{"num_hidden_layers": 11, "hidden_size": 512, "n_experts": 16, "experts_per_token": 2, "d_expert": 560, "d_shared_expert": 576, "hidden_act": "gelu", "moe_layers": [0, 1, 2, 3, 4, 5, 6, 7, 8, 9, 10], "router_score": "sigmoid", "normalize_top_k": true, "routed_scale": 1.0, "balance_loss": 0.000735, "balance_bias": true, "init_std_router": 0.0322, "lr_router": 0.00103, "vocab_size": 8192, "norm": "layernorm", "norm_eps": 1e-06, "tie_word_embeddings": false, "optimizer": "muon_variant", "learning_rate": 0.00767, "beta1": 0.95, "max_grad_norm": 0.5, "batch_tokens": 65536, "max_seq_len": 1024, "train_tokens": 465600000, "max_steps": 7105, "dataset": "wikipedia_en"}
Below are experts of layer 3 (counted from 0) of a mixture-of-experts language model. Rows are named router (the router's row for the expert), up (a neuron's input weights, with its number), down (a neuron's output weights, with its number) and show model dimensions 0-127. Each number is 500 + 25 x the weight over its row's rms, rounded and kept within 0 to 999. Numbers have three digits each.
After each expert's rows: "gets" lists some tokens that make up at least twice as much of what it gets as of all text. This comes from a sample of Wikipedia text that the model never trained on. Tokens count by the router's weight.

# expert 6
router:493490499482486539536508523507499504509476520434522480489473482535506527492506514521482491495470521519470478510483479488499511476440504473473523469528496502488497471487481553504488512458492507503478512496509530513506501495472511477500463497490486496487490538466490525499519542533475513494441480508497503462486507534465506470502501451447478496459537449490509476555497508507520488506510
up5:525489524508519489491493497484507485536466502483543512450469495481494486503479502528499525489506529491493475517503477516535517502512500489469501433491454495472463502478496520506444533504514547473540507517523449459491496516500489463538510515513508513454532460501510530493544515502491556518526462464509486503465495501476472516494536497530472453519531453517495521494504498515530530476505
down5:549496492460517492458483489503531519501484492494446538511477511504482511465546522469567465515496463486475509468480503517475489509527523500542514539471510540499523485506499503485529542474493526542515535480496531482481498526539505483515506514507550494506492476494483507530494512478503437488518488534453462525458477517517499502460487515506480492515526496535488518485496535486540476492509
up6:501521483518484484596488483501502490491514520529477485506461458475471506492552477495503524474489502530484510492512462524489520523569525517491450536505501499531495502510506480466477501514522516521582532498453460508512490467470514506485479543488502497532502523469463489528491508524502504508441490502509485495486508496494503489465518470495475512450528455479454484479494491512526486492519
down6:508529501456487493474479504549482517516502488496501522527510517506470500489518453529465520500483531499505474480511512524501460516502502480506492497533503424524494519461471499511476536455519487486521457484483487450542499504504495509518495471458493509480513460543524536555524483498474480512500482523516531502540508465506541486465504537541559535545469519503503489470553531495496503504527
up7:519494509489499492518507554498481501516497478513455521459522488520548514555502497488475492505479506512498498526506474476526501549483491459507513530509497491499482518503462452499520545487497480502480496509514503487495503460490518472540484501515441526483527540525472466503494444523512516495453456525526483501517528461464524477523506561524481453484541497455425532488468486460493465564516
down7:538479510525483482495515500516500498503506494465485492497506499469528493506476514493562474478498474506470498423521481502464497502512519472487510469488492500504529492500513484474503485510469508505493528466462458475508509484516516531480470512500518479477470489513519489516462506480484496454524556493501481488472488496500536478524489517509498498514470463493566481521539499464517521513493
gets: "\n", "|", ")", "'", "\"", "S"

# expert 7
router:506512505542487526473489517489474493463506520445521510542510479542538504518519488484512539458493508559493492512484477508477544548429493505484490499522470517510498508478543493526452513490503486544551488509494512520517505529509462456451507474527548518470478532512506478456507502482505499461474490527536519500500514541474489499501507493516546516517487443511478467520537483517461535495497
up1:491496466490465479514473505467481487502500477473476479516534472472475490519482523529494509488467515484478513499486540494507509515528473481528467472549462498512477564491526495564475527488482489504451493464500484492504484481462477540520534444437524501519484489492524458503492506512526472554546490514532527481523500497478487472507500478500515521482487452495485481476544492507510507484506
down1:488486462512483475538479508520479446483496509511480509506480464534509557539480491489482495499485492542496498455466444503529536478560498493500476478502507486497566543502545492484519530511498457460505486527477519515486493476522508509557497497559490496491479449524449502529504485494493529475542479503511548476513498523484486556494466529557499535481529481471443527487498484487503524455508
up2:555498524528491511485520519475517521493492515498460498525557503513513446494501494515431518472520520507493499489530497480484518449480489448501471500501492522508474449492484471481482462517462499491498518515462507477463512505480542494481494509518523496558512500495491500540529501495504474426490507508489502534522493522465447514457466519496509523532498477486515504509468427471525498511479
down2:490488451520507506506506499479441458495521490539490543495484469510486508504478514496501492473491492515475467502527497515548497515505490529443474538494491506499526498507530490482468519537534498533517507518498483486463517502460492515508509513514456514454501480463523499457560506490514465521472514453463487530486517452470492529528521532517506475516523485484502526481484520553506554485525
up3:478440465524480477517495465478517524520519458538528458476488515496494488541492493468494485510508543497496532484505488465563469482533526495512495480486493472498482487460497506525482528466487492527483491499470492514516494483499477500534539490523489445491485525509530461507501488488433513510521521487515486548492490475484474538514530537481503518518501478477484453488512484504511506468483
down3:505444461460501535504474506524503483482490496498461483553516523500522549424506466498482516516485500466507467563535514508499520487484479479467533514486501491500497509501520456496525464504516525474510499511553510503569498511509476554473529510542506487485446480522458469533503516515552453481501482538439503503513503495487545491545508519475457488523528494518484522465469498511476504469536
gets: " (", " a", " to", " by", " \"", " A"

# expert 2
router:522494484469545451465497482490489529540478514531485477461536483516483504533497538511528503477505505521525522485496512491550479525496514518509471467523507555476492541444501501492468536503515468529505507505464517528501525537526513479456505476496497500471521508496474521589497514531563451504461533496483505485500510492491468496538525497491543489521486458518464525523515501526512483484531
up5:518531531513549484495508484524522519516510518485509513509459511464542542520449524505472534512513565498532531510534476514455496504477495492526539501520504514495499506519489532457481483509434528480503479500532530481503542465519549536457494550523530491487494525457471521488460510546518497524525501475481524464457491462526484536439524494535499534443530446470520494552509465523468544469508
down5:529435457512504507507461538447512507493460492515513498458551478490524490508516490494483527482481484541498537549536485497506526500482440461514474467522519495465510540484478501543488509455501474530477551530510499496536463490474476496523470510488492559475513492482499503504486531474551457483468507499474476484517459493551504470513478502519502502536502499506476505537501523476525516506512
up6:507506545512479509529490506531472502513477533548518516484443462496505489527475487491523492498490497536513516489478498498523523501504499484543479496492523525525494460470548522488504499547504528530490522530486477495493510500470444510542497498509490466535503489509509519478487509511530485535503492488501483508446533519502446493536481477545551501488502465520465495506527489528479465497510
down6:466478474489472498503509509517527472477505527507482502467538537568504516508448535502513471515504504488520453533492488530499491481507451490446488513517474490481509521502483503528505530505466488461544564440501513525533517501436546523499486502483568533489461495528481481513525446490454531491508521515510492527534456502530517524529540485514481517499461544488483517526507559515547480476504
up7:521497498520474500480548487520542496493489557523520495497487505531483458469483493558481529504529495516501502500518512480480487509498500483481513466523523539507463494503540484551514486524481498487508514515495514524534496465507477528505516493507534517536525479568479525543488530468541495499477518466482478518488467494472534491562521509520529468470437499482468477507523468499498518521551
down7:475519492466552475467528495485481516483528474506511535490517445527523473484492513525512509495465480488498467465473556485499510505533484519541517528470505539500494517463517484485506493491499445515524478516491480451534481515461502504507469520530511475536543543491458558524449497505500502501556502528504524480475502508472518523500482474474481531495507474507487497494576538500533506546513
gets: " ", "\n", " re", "re", " de", " U"

# expert 4
router:524488554487498518469458506519511493489469505443541499507530516538475468510510538501471505448491492507519520515510513524503539484481469519475509471495478525511483490461526533543495508505552526517530519509494513532509516528484498474502489472496520452507526480553522483480536541506509518480511494516482452498471486489531517505509482446507517506487473515522477489521512471521528497485498
up29:543505475501484499470516568480513560467494500520475510518508474502500495504497525519493495453495502499498454514518512476482505487525465517480510440493494503487493474492489496501461518434557504555492488498517454497544530474534474468476454506481531515482446522471481508503487529515486511525511455499504530539510452470545572497520525531498549523507514541501459477515544499502497504518481
down29:476484489537535510502535464518498482486498450492468454524530498530509505524524478522496499487540476570499520479488504486515474502499474502533500443489486520445531531493536486482536505511456524498483507507463502497548474521491498495531498482516505494516553521526502522544530533485523501512503501505494514464544505490485464470550499495477523500561488486483505494518532520530510529455483
up30:447500493535487492487471530526464534489527511506503551511521484466530460469507510521509505496475469537484438525490452497452480504555502487452529491497499493489492485441498496503488526482495500501518488474434517524490488535510493512498477539452486522506498534458467516530496527477479489478510473509481524515506499514488478526500501496499468482509520516466537534486451497504544506469505
down30:505519533458477477525501534565509501520451518498508516522517498484520517476473471517472522516443517437487492485488541508508469465513508503518501519469518501500503519500512491476488497465511534506472498493513465535538513568496474503520503533489493532500498463532481525460498517470547521470492452538497454475486499485505518534469545527479509520480511478455461498518470535474469546507486
up31:503517527498498513439445505503540525495499528497499487507484509512497505527447512539482483452457508496532489544497483479492517505481492510463518525509505521517479538515498519507519494472453451500477464500533531544514517542496479443495503510478476527520498474512465554490546506490502494495519482512484524479516479559478509517511512518465465502452514520485526489522480498524469520491503
down31:479526517550511492484507502513507499524499518446510482509506568509512474458505526495495483480502496479495501527493460480564488515464500520492495513449494466511497506493504491478537483540511501515500509512525455501479492525485507491494529477491503504509534485507459439485501499503523475505512517511534502537470512474472514507540515525480506497450521493511480491523497454511460500507463
gets: " |", "==", ";", "===", " ==", " ==="

# expert 10
router:495463514499473533481516481495479486526500481508518465529507455500468450489490484533481503493521495500495478476530492503518466506457513485474496516499443530537526542505475507519500515523524507508515501546490482509468498522515482503491563488501482489463529484477495529538475528541517528510506535517493475492499474490505479497521566496469503505499508505450440474523457498477491534498534
up1:505535531507529491511466488457507479462488505542484508478514473506506525509499520505496506518520497508515519510503529499501494556524490490504465522454497497504495486517528520462546536447495515523508465531494534510521494490524533492514493511504534514469499510451485513492491513523500517509511505510472509492490478468470507556464485519517508536517524464497470467528456442492527505509510
down1:488510493521488515446500460492496469457503501505523536518523518470479521536503483510487496526500488516518487518477525521519458475475487515488472518507458527552467536489504507465501510477484508544493507537538516452478523469492515505549506479472521492514513520531514507477476556515519492478494480532508478494548471485484491522515544476559503524498530523445488488517518509510527487551490
up2:476502500479537496484529503472467458521499549487531467495464499508503510517487482482515447461533498525481468452503551501522534502486463478471471524485471527516487455466499498529484463502528497516506498491513507516464492515502500479517471477505457535460504536515466505493541494516505509513510509541494544477500501452494474516498495488448508510519525495528501470517468495536514502479476
down2:427501515484516521481494501517556526506489504481463518495538549483521490489519482462491520530481523536489511540498469483509479501473528527535481478569493506445478537541476496499527518503501505506471528531518530461527525542466504490507504493533547486476460520486527472496484506464519523568497484499500489518481496507500500496536488495569491473479505517518498519521538504460451516439460
up3:512559487531495530482487470476485516522485501450509505504481523487470485510446512498495483528524519506525519459527497504490526457541454536491493518491498519514522487457466555542445486520488512503529487504499501486536476480524487512504482480527508501475511510511525548514479477540496509479493496506499503482504508486501497527525476510515508519461508514515487526556535513510526486514550
down3:507477506493480510474497513497507485506502504490527488530484548481486515504447507529523487508549536507509500498519489497501537507534484514539548509497506510491485482495455512480465477480515517481506506538495511526474480490472518529521513498519487496565490499515522499473466494498513462480484482477480476478513513508539500480526531545497476479477523502488502484543488492470491477512515
gets: "e", "o", "u", "r", "th", "il"

# expert 5
router:530503475496527476476546484464489470511495504474521511533531524526517500514501549502504511480524485510466505514500529499534478475532498492474496504524471504484456482490440516494453459473483491516527504520491528483498491470483497515475469498508465449468493500470514480496484521548519478513475496507483547501516478542522469471514494528514543504488518496527526471518507494481497504490561
up5:484486471498519542517507504490481449518489500520487515484487487508491481497529486513504494483524498502511541521481567511532473450460515508550470517471523489521484515493499447492551495482492498545499478527474545471495500505518482506551484523545530460511484488510521480481489465465514513467468474504505498480532523460450494542499525504512493494516476490542519523498510495543536506500477
down5:503472443512475506495529552500484554471474521460533549484498529535506534489501550511466470520487515530540560439503482519506520525477489501523524494479494490496541525521518476462498519542526481490478539466531480483499463502469528490541482480488498500498494478517486510491578522473487482487485508504506523495492497504498527456556525497507488527475458498521520522489506508457501470487501
up6:455505478506496529482502528477521428526481507508523506520508509507526529446499474488522520467525551490486528486487530483514524492490474500473532454524501464486494555501545485525495514507477551531540518506536475469468500472526502502526534511515553542498505520447516547474470548465512502533498478527485494500504502488458508516525504487489501457512456510485492540488522509479483521517499
down6:479473510475507500504511480511519513492446472505473519521495517482503480485484461458478536485501495465497493468492501504545521481485501516481480497569513515452511482452526506468506451514532492526491465495502525499461508481534482480464487500521515504506483515491439498493512509493496492503520450491532474545482487519499535479569497501501498502486470499507467544497498506489513504509515
up7:562520475518509504527513525547428503507557475483503498528474478523496535521527515468504485518523512535528520497481516465438447486467488520489499506532483508541495517465517449548510467534481474458512488513517521525524477499505523463530492563509498547524482490488501476486524541491486506509473536474483528485506489497448493461500457505474507462509491476510485468495502515519464498526504
down7:491468470508513510444494489519557518467483542527504493495506497545524537495489457473509473496527514502513497503443478513481478482479539458497492508509504507471511494489499487524506471469512473500463542454436497543485518499487481460525486509512561514477508527509490528504517486525517484452462525509505475500480536515509524486527469499486473509523490474492512508543530524529530522479468
gets: "1", "-", "2", "–", ":", "in"

# expert 0
router:502495533535546532524533553500481547478529516474526480415531493536503468516493515510501433506513511486508524522521487530496553504463510470445513497555495517514504497499522534528483447486476471463514567500516523486521534509509486489513499465518482480508472494477513504536472518512523482484500503500528511514457517517484483487530481513493523533456506524439478495504465471480475528530535
up5:513463502505517482464510497465513505474499492500465497484535518485459445511510516508467521498489490470506452498526476482536487517491513484511471492480472539508497488505485561542449489521465534448479443533522518480526553550498506474512503506529486446498457469477514469496531503503506460506475509490482419536525515458526437498499519524484538503487531528514450508512484523463514471489521
down5:515518518504534517520514521500502481472481495460492536467444556484503512502524497508522462485440478524498509514533470530502528487541513518497488506540523503489509484481535498531496522492505475497492505495500462518489460505505497483478479505495524500519509497499511493473502488479480470521534515455491541481451501535471516492473524542536497468488455536526480485544484491463482523448469
up6:509447528529578493498515506484514510493458527510503522421534519482502488474461458495493510481511484506467498477487500473486541464467508488492500508533531529520503505533564489516487467491478465540503489472496524501503491520526495499452472488483523476497496472520451525484455515493488509510525536466502492545509495542501462518494523500515517491494505491522460483493509497509479535421523
down6:490483485531531541470500505536461486525467509502498508495547512499439474512452473505487469506509463497493500518475475473516490474559511475490524499457522459481495526482482479514497456503459509540561471517499509472468525482563461479483515535485458518488472545504494483471506482468486485496522522498531492492490518507527470502500512510500475494530479522462446491492508512471473479453518
up7:500534488511473502532483515476513495516538532524516485495527466493518538489473488512482503559449545513493479471514511519476487492525488495501508509485462498524505516483508526505483501477503510514494506510469494519508501528530487525526500512516506468486499463495534464525472524524488482429495524501473490529478513463497496514522507520489494521515477515509473476495504510542481506460505
down7:515476490537510514501546511521490496484505497510465501509492488477484465482500473565521471509482523541494495499498485525494502479496519513496515523482491540477511513492495462498529496501486520446499451466518521459495543521504487494443544506464490481515508477502479472475517506528481478509467501493504470495519495513511481505506562458506526519476558519472518514498508489455510514528477
gets: ".", " S", " W", " K", " D", "k"

# expert 13
router:510489484476483462563544482486513518500512510528484473514500492526504479495504499485469492469519491495542508513495504507494516520535513521482438552483524493497494489493513505493495509501512523487539483504533489535559516502469512523475455473534522465527496517522541524511480536497512510490496486531510466476487509501507488465522516474520481460465479503510471493483527487513549453494497
up1:494462555476464544472509489503485470508429511495464521500504546518528524512501504463534501572488524508444476507436506475502507524484461441492527526539476532496536505494537499503499548483508510514519506489530512479489468480439501470482512478534512538476524568533494467467480502493497509530475512497542505485503487487483546497475555488505488488565511538526501464532496481525481493503515
down1:540517502499489540438536544485475504421473459521510484494498546484532505477505499476526513519504511524527532461504536457519445532527491474511517445503462496479500497457533479504528483477495479503524530546527512510526502534502481484505490521515522521481517482493465498508549502479506504517537501543505542532514525478538521550508487449495493493499485530524510497479499499573539501480501
up2:452529495528496513508466525486500466479509498505466477506537447536493479523513475491498491489515500503500528514548508535524524489486479541500528531505490524537517515499479520539498495518503492486508509508529501523515515511457477528492477488516473548536527564534494467499454469483502510506541475527490531533500541509460509519472491511513513499483479528516493481458511478554488505479510
down2:487518512501525474501512431481453485494485489504512532509504501503487556517510516503552490483534509493507514495535494518503493523543539534442505512488483490487486463555476541433560524494519455508500526467457454462549481485509495502487515511499543483468487493488474515497526496518486456465470490483459489466505540498454499477517504493481523504544506462452487491489467506467510489528520
up3:497508468505535494489485531550530485521461530521506490548522430470516479446502508523510493502507528519473503498486470467519512491512521537503511484491493456460522488517515527498523485473487551431530501497506497479443514492537520505521511488528497510527514479531501510519478498500491450483511508484512461512499502528529471516476490472532499451479484523514490491490509530510477472484496
down3:476484464506521472513517486452512520508446488468503482544524486524537489533496479487533560519551489497505487493536504471476505492504522498466481496488508499496495505500454443461521466483497552497518511490497496494508492521475512471505474504479571538523516513488516505482483547456427495495515486485512502522505499545455492491542513475533493496479472503484473504481506497461496545486478
gets: ",", " and", ":", "-", ";", "–"

# expert 9
router:525469486466483539512552541458545531495464571475514464470527456515459497498512531472509478500512516551491523520468492487518471548513467521489500516523523565487490434452506492488530493473505483516477568461510537508515502503502487456544507510532527497524494461536512521517495453498532498472463556514545498523517497507512483483489522520528495527485518465477478520509514482509478488481517
up1:512528497486488506480464474467491517530485475497487524486502485512523487468503487545460513486491496500447480520509522484453496490542533535530472429497496533549473542540559557560473511514523519543514503497510493510505485520490506478505524543490499489509502526532516473496545467529516470480462490480500486472511482500498493494487460506517485506537491531558509510500469514527506508506488
down1:505504480480460542535522485541496459530487527456515491495517494463527484523482467462505447495483516556518467509557467498470502509515494488508502512507523527477440493464521491480477529514457510515478529520493508492467463508512506508512505439476502506490552442504486526492512478490484531540487499455495538513495512470487521509517524547482460502493518500463456475505483516495538509418491
up2:544516537496479512524575523519473529496503471494475512485521532527495522533465475468533505475525494477501483518466552528509452465493529461493498495490515534487481490518524478587506438503469483456501520533483498498508518440489523462522528495511508465482485461494459500428476468526469487483510506470503484479508496507488499516505522492484520499480507459473487502507498492504529530471536
down2:474518477488512492509511520520515506501532496460535447500481490486476530529530495494456541520503508515504496514529452501535501515539502487513492518523492573470497502503497472474459526551542437493474500476514503455479482486495493491506444515475495555476487487509457511501466484482464527499489441502508578496483473487471482481482472493499526515443516496514478487501479514443522486491530
up3:516525499535529478505523455513482518488487482508519481503479499502549467507532499527518517553553541494490489516463498520479484508507486518516484519479507469458516525538514523505550525525499512495534460491488510526491494528515526494488453478517499490493525449519475483530478469472447507501520508488483519485523522555509472517495529489458516479508482474499470493485493488501465480466469
down3:518519521517531471449464550514497498512526466475496481474486483506482476505475519492486458469516531492532515496522562443493507485511457490509462505509520483536498491520489508499496487462483487488529532520488475481491520518453511514544509525462492529505493519464496500480513485484508526551450519511508522506454534492479489504495492525500505508466543493490520529479541515509526506468498
gets: " the", " of", " in", " for", "ing", " on"

# expert 15
router:521465513498505561544478527492525521501508483492522501494504493525457492514511479513514493490514502495514516481478565505506489482493514521470492480523516471499503547516548521520481502466541500527500497519481509514507533526508488531494461478538467483523580517469539554465520563530495497490476514497538464497481488521516502513480542432483483456523510491491508464515503429505468465521501
up5:541471476502497464508509519486485486479445547505514497468489488466502533482460479495505507541501500506461482507446506522505520528524459551512468517499514470448553503504511495519479521510453550474489487487510499499482491531490533506471519518498490513487497518536528504509514505496555508514520491487564509488474499491478503493505498492510543519502491517478484508528515483545479522505517
down5:463529492507510531531476453489514474499516500477505474482456515511498507472532501459469466494475496511511494517544488537504479530531520425478487485530503527495477509469532488502523505481524554519484535472461477528505479464491475489543530479462456504489479466472493474487512540492454541525453514535479521504502507549547504476509494498520491473480451459534484516485519497507486495496471
up6:528488516538504485520468508490519508516487517527513498485516478479452537496441508533518531494514493510512472453495508503535555486494453494522492491499498495496463499520470538491529541536491456489502486538513475501513511497497488513528520490457517552491507459475477540490523486547522496515517577502516521523450548537504471531466475525522526479505460514494518503496546497541513496467508
down6:443554513523490562488524463462465477536535491485502474498491526517464504484497488499520520478479521498511548569502505500478501534537489493517512515504526511476540509515537491455513484489483525540479518506467540477502533516503515487496517513493484497512474516501504476488480509500465462461470452513499491474487520478473522522500454495485506550512490541546471547548469510474482527543535
up7:515475515444493495524516493498527538497497501483531466511486531468474499505476461532473526469515519508543487464470470467528525502522509503510521514501517489490523528466536481533514519506493502474512520535495529509469488566501490529559478486505529519525501518499545504510539502503489499503525556499485479494535490515475515498555521486443472511525531511510488471492513502515449451456462
down7:497535442537545561478507482484501479470520515489477514502463480497471470469563538478488514497451506515467505500525521461508536490509470483524527530509511470518511500463462475518494505527484478523528493549512502491501481470490495489469514516445526488458486525523489529490510480516496490492514492506485536521513461468480509530471482516540502492500530498474463520511519494499511514506544
gets: "s", "er", "es", "a", "y", "ation"

# expert 1
router:533509493491500476521528496497503526511510529520488468502491497503507514498520479507536485522501533463462497504513538515545478530456503509475483535447524510546522529522523480501490465513490494519481488477494522477503521528459474500512490522491486484508529487481518546477494506463526504495500517543500520461511498497523466503526505455506509516468540522499474502508520501524495493551527
up1:490498526494465461499508526479524506539454458522525504496472529425545474486495484553466542533513472479494452489474501527508486479532472439495512480430497534505475474457512479477492467476515494530512519505540525508495483543510539481548547518491536497498492469494558507512458481503484491522498501504506521489458555507464492511543527529518540498528502450479456522489517499498494508497510
down1:452507527503502482537459486510505487493474542458476535508450509487555539493499523451514487487537488455487533473477474505512500515480516514509508497510477508551548473500533527500480501514523477514510509492462532476519526524530519508502523475549517472528494500502512557479484494534535491532508467504486443506535505489502494498525479445499511505497505504479493503512479489585531492486433
up2:492490533514532467484522470478479528478479492475473514485485467493521524534491465480500530539513491475479472505521498514508550513515503481510482531446454487480410521458483494494520493550539463440529479465482522526486473543489507510513491497502511525502537507470503546479543512523519492497498544499523492452477484538474529526539489516479528491504513517507523466524486499514524507483481
down2:499543482506507519507508507499480513525491506510492526495458554527502521498525520503519494502544472433527464471482472443512504465471530501531541533490437484501504488462565486517477511506509545512484493516497506463490509506504531504489542506500530438513518534509550460492504471490489497486529498480471472475524513511500524488516514489490485520458547495494556482535501535469485502502540
up3:543484530494544517459556496489474518504500437498477548496510517479520500471482480526461458487530552494489471492502468481480481522462537497507485529502506503485523492514518560499531502533529552486536486511500520492534521531508490477484470472489506485489527504535499532483553475511493484445482465506520535487495480508533499484534489490550522476512443500511521472492501518530497494491510
down3:501527506511507496503490460447450551474545471525484519467477447497519506473520530505518491475523512491517506506479520504496498517512486460519489470457458437488499496476485477475470489507495509515527496494480490533479539508505513541450530481474512484450457493442531537456499502496519486511503487493466521496537541536470496496506504502493498502509521507523493509504493488534490497508513
gets: " was", " is", "t", "al", "n", "d"

# expert 11
router:485478489483526518494566499515486516501489511484507450498493457482499511512487498528508497492494559528499430513514542452494564464490512508486462484548476512499509510515526484529538504483510522515533543507494514515521475484472499498428518498487492477527486490474482524526474528551517525452471487512523483484483532491531492519497501524530548505507503505463473472481524489517528513488463
up5:528523531478512518543498515501513496470476478523484470468519534469486507459484494474505505505428483553496450525535474473516477482443480506511484502542453478490549458525503458486482504434510514511514531479523551482484548491502515532479474500528492503497515515477474491527471485492501508464500514491490487469479488505472513488495490517512524484534525542513483462534495515496466498490529
down5:500454473533511510503506495467496477479508475518498501541515502558523437514483504524455514503446471521446518513520504558487529470506536498465512486429518451500481466506499529479516491494487497495525517514499448522530478481545524504528511500558468465498484492496500467504505456555513493471450485504528518498488489513490517475559506520471511506481497500488488556484489495500532491513529
up6:507466515506461479529498524468529507479492528481497531503501502493486521522520515491491499470496487504516522535480491482470497518508518495524482490486532491467468515539521521455481525534512492519513509512446485507468478505474511507502490508527538519500479515491514495518534451515493519487495533447544481474512524506466483505519484495533478498473550522496498466502506431531479531493495
down6:452509516519486533468506489494460544504533482522498504521514475476551502518542518527501557538437498542500495511502500542475534470481548516508472522507496535519541516495463486470498482460515506487510488459525528490538525511509500494522481488477478462460542495504480520502505462495519491485521493500464488525485472473528468510474493509470507515518511431524531492528512530482488463524524
up7:505461487473489513520465524475514509483516457521483477511453483494486524490485462509515476469505569474571475529529501482497530482485519502537506532470471511497530492480487515530481493487486503554463485500479507507525522492482472508509471516485510493468444533486493539513469504457515470532495524518504506468466487515526494470468498502516525506512478492504488478500495508509482500508516
down7:517522496494520519475507455508484508530508492483527482465491557460523484486452517493538534512462471457476484489514521490487518514493553528511470447462469528515485515466504475481470502579498477457464476488545495481458494514505495506516486533500483552525523517467465475476512494503471512496524449493522532467522474492481501524516472498539475505497530485445521502499486514478513482522488
gets: "0", "2", "9", "3", "8", "4"

# expert 8
router:482428511524526504490505477483473484515518458499504495484514522516466468521529543494493470522524511495475492545471470461505530508492465523458491525488560508508509557508490520540500447466468459461523511522480511503507494515494484472473501518489487487514516546477498526533546512492533465448512549513524481496473491491496518525495489492547524475472505491487478495534538512498564542515491
up1:497527480502480488513517502456521542483453457520495500522481541464507500517494502509479530535550501529481466503526514472482518536462491471497541510498518476483511510486484532501481508503487510514471424499502526479475550534493501492487449494530545473473472477517498532500456501489505481470516505509531508476530508534519526516507497519501468488541519524463493487462490539530518494484489
down1:492521492462528504516525490470512542504528454485489499477502514528478491450491511520494458506485454490563511486557513515492486498512503486497476483524445458517508513506499517539483510472497483489517501467510537488499512500538518505490508477488493432482468475511506486463577501448522520536537466490509453494506505522485486499504478493480550508515509481555508507494541508482508480451483
up2:502479524506499486501513471475500487501535472509505481471501519523497518510483469482470489467482500490482525520518507486502506463513460507541486501511514456466490482510493514484528516485471457504513525464484488499521489438483491503497487498480526473454481517521508502552466486496457486507524530519467526471486474476507485506553476485489478477515519524544535513521516467487493520491469
down2:459522488488479520537466488473493506520488542527530494503495489504476550547500449475489485524535476506506510479436489488534530484527526528515479498509520508466506510548510513501487498482475445513472521486469504546512501527516495474566505494506467490518471473507488516493494495503481511487524470536506472501517503472481518512494481527481477513527547459501475521516500498564518472468476
up3:528487493472464469501505488482516524534498500520470502542517485490522497592483519495497523479491501513505518478506497495480537525482485492471471517521492468489493507488523510489503527479487456463472481523491483506505490544520521504500502545510518501493456461471441481487547521531497472500500503502481455516471501460431537453459526545494502479493496496526519491468543469505480489502492
down3:513474485510510463504465493505491497536474519501516468514506478499477520526528532498499493516504506505510494497488473508521474512463507463535504496514524522549518485512529488453479524499502518517518524490509478511484501438477502492516489466513520511532497515562529519457490500502556525481463490498473529473517518520467478491510512476499556518535455485506515520520500504509471493499486
gets: "ed", "ly", " he", " also", " it", " He"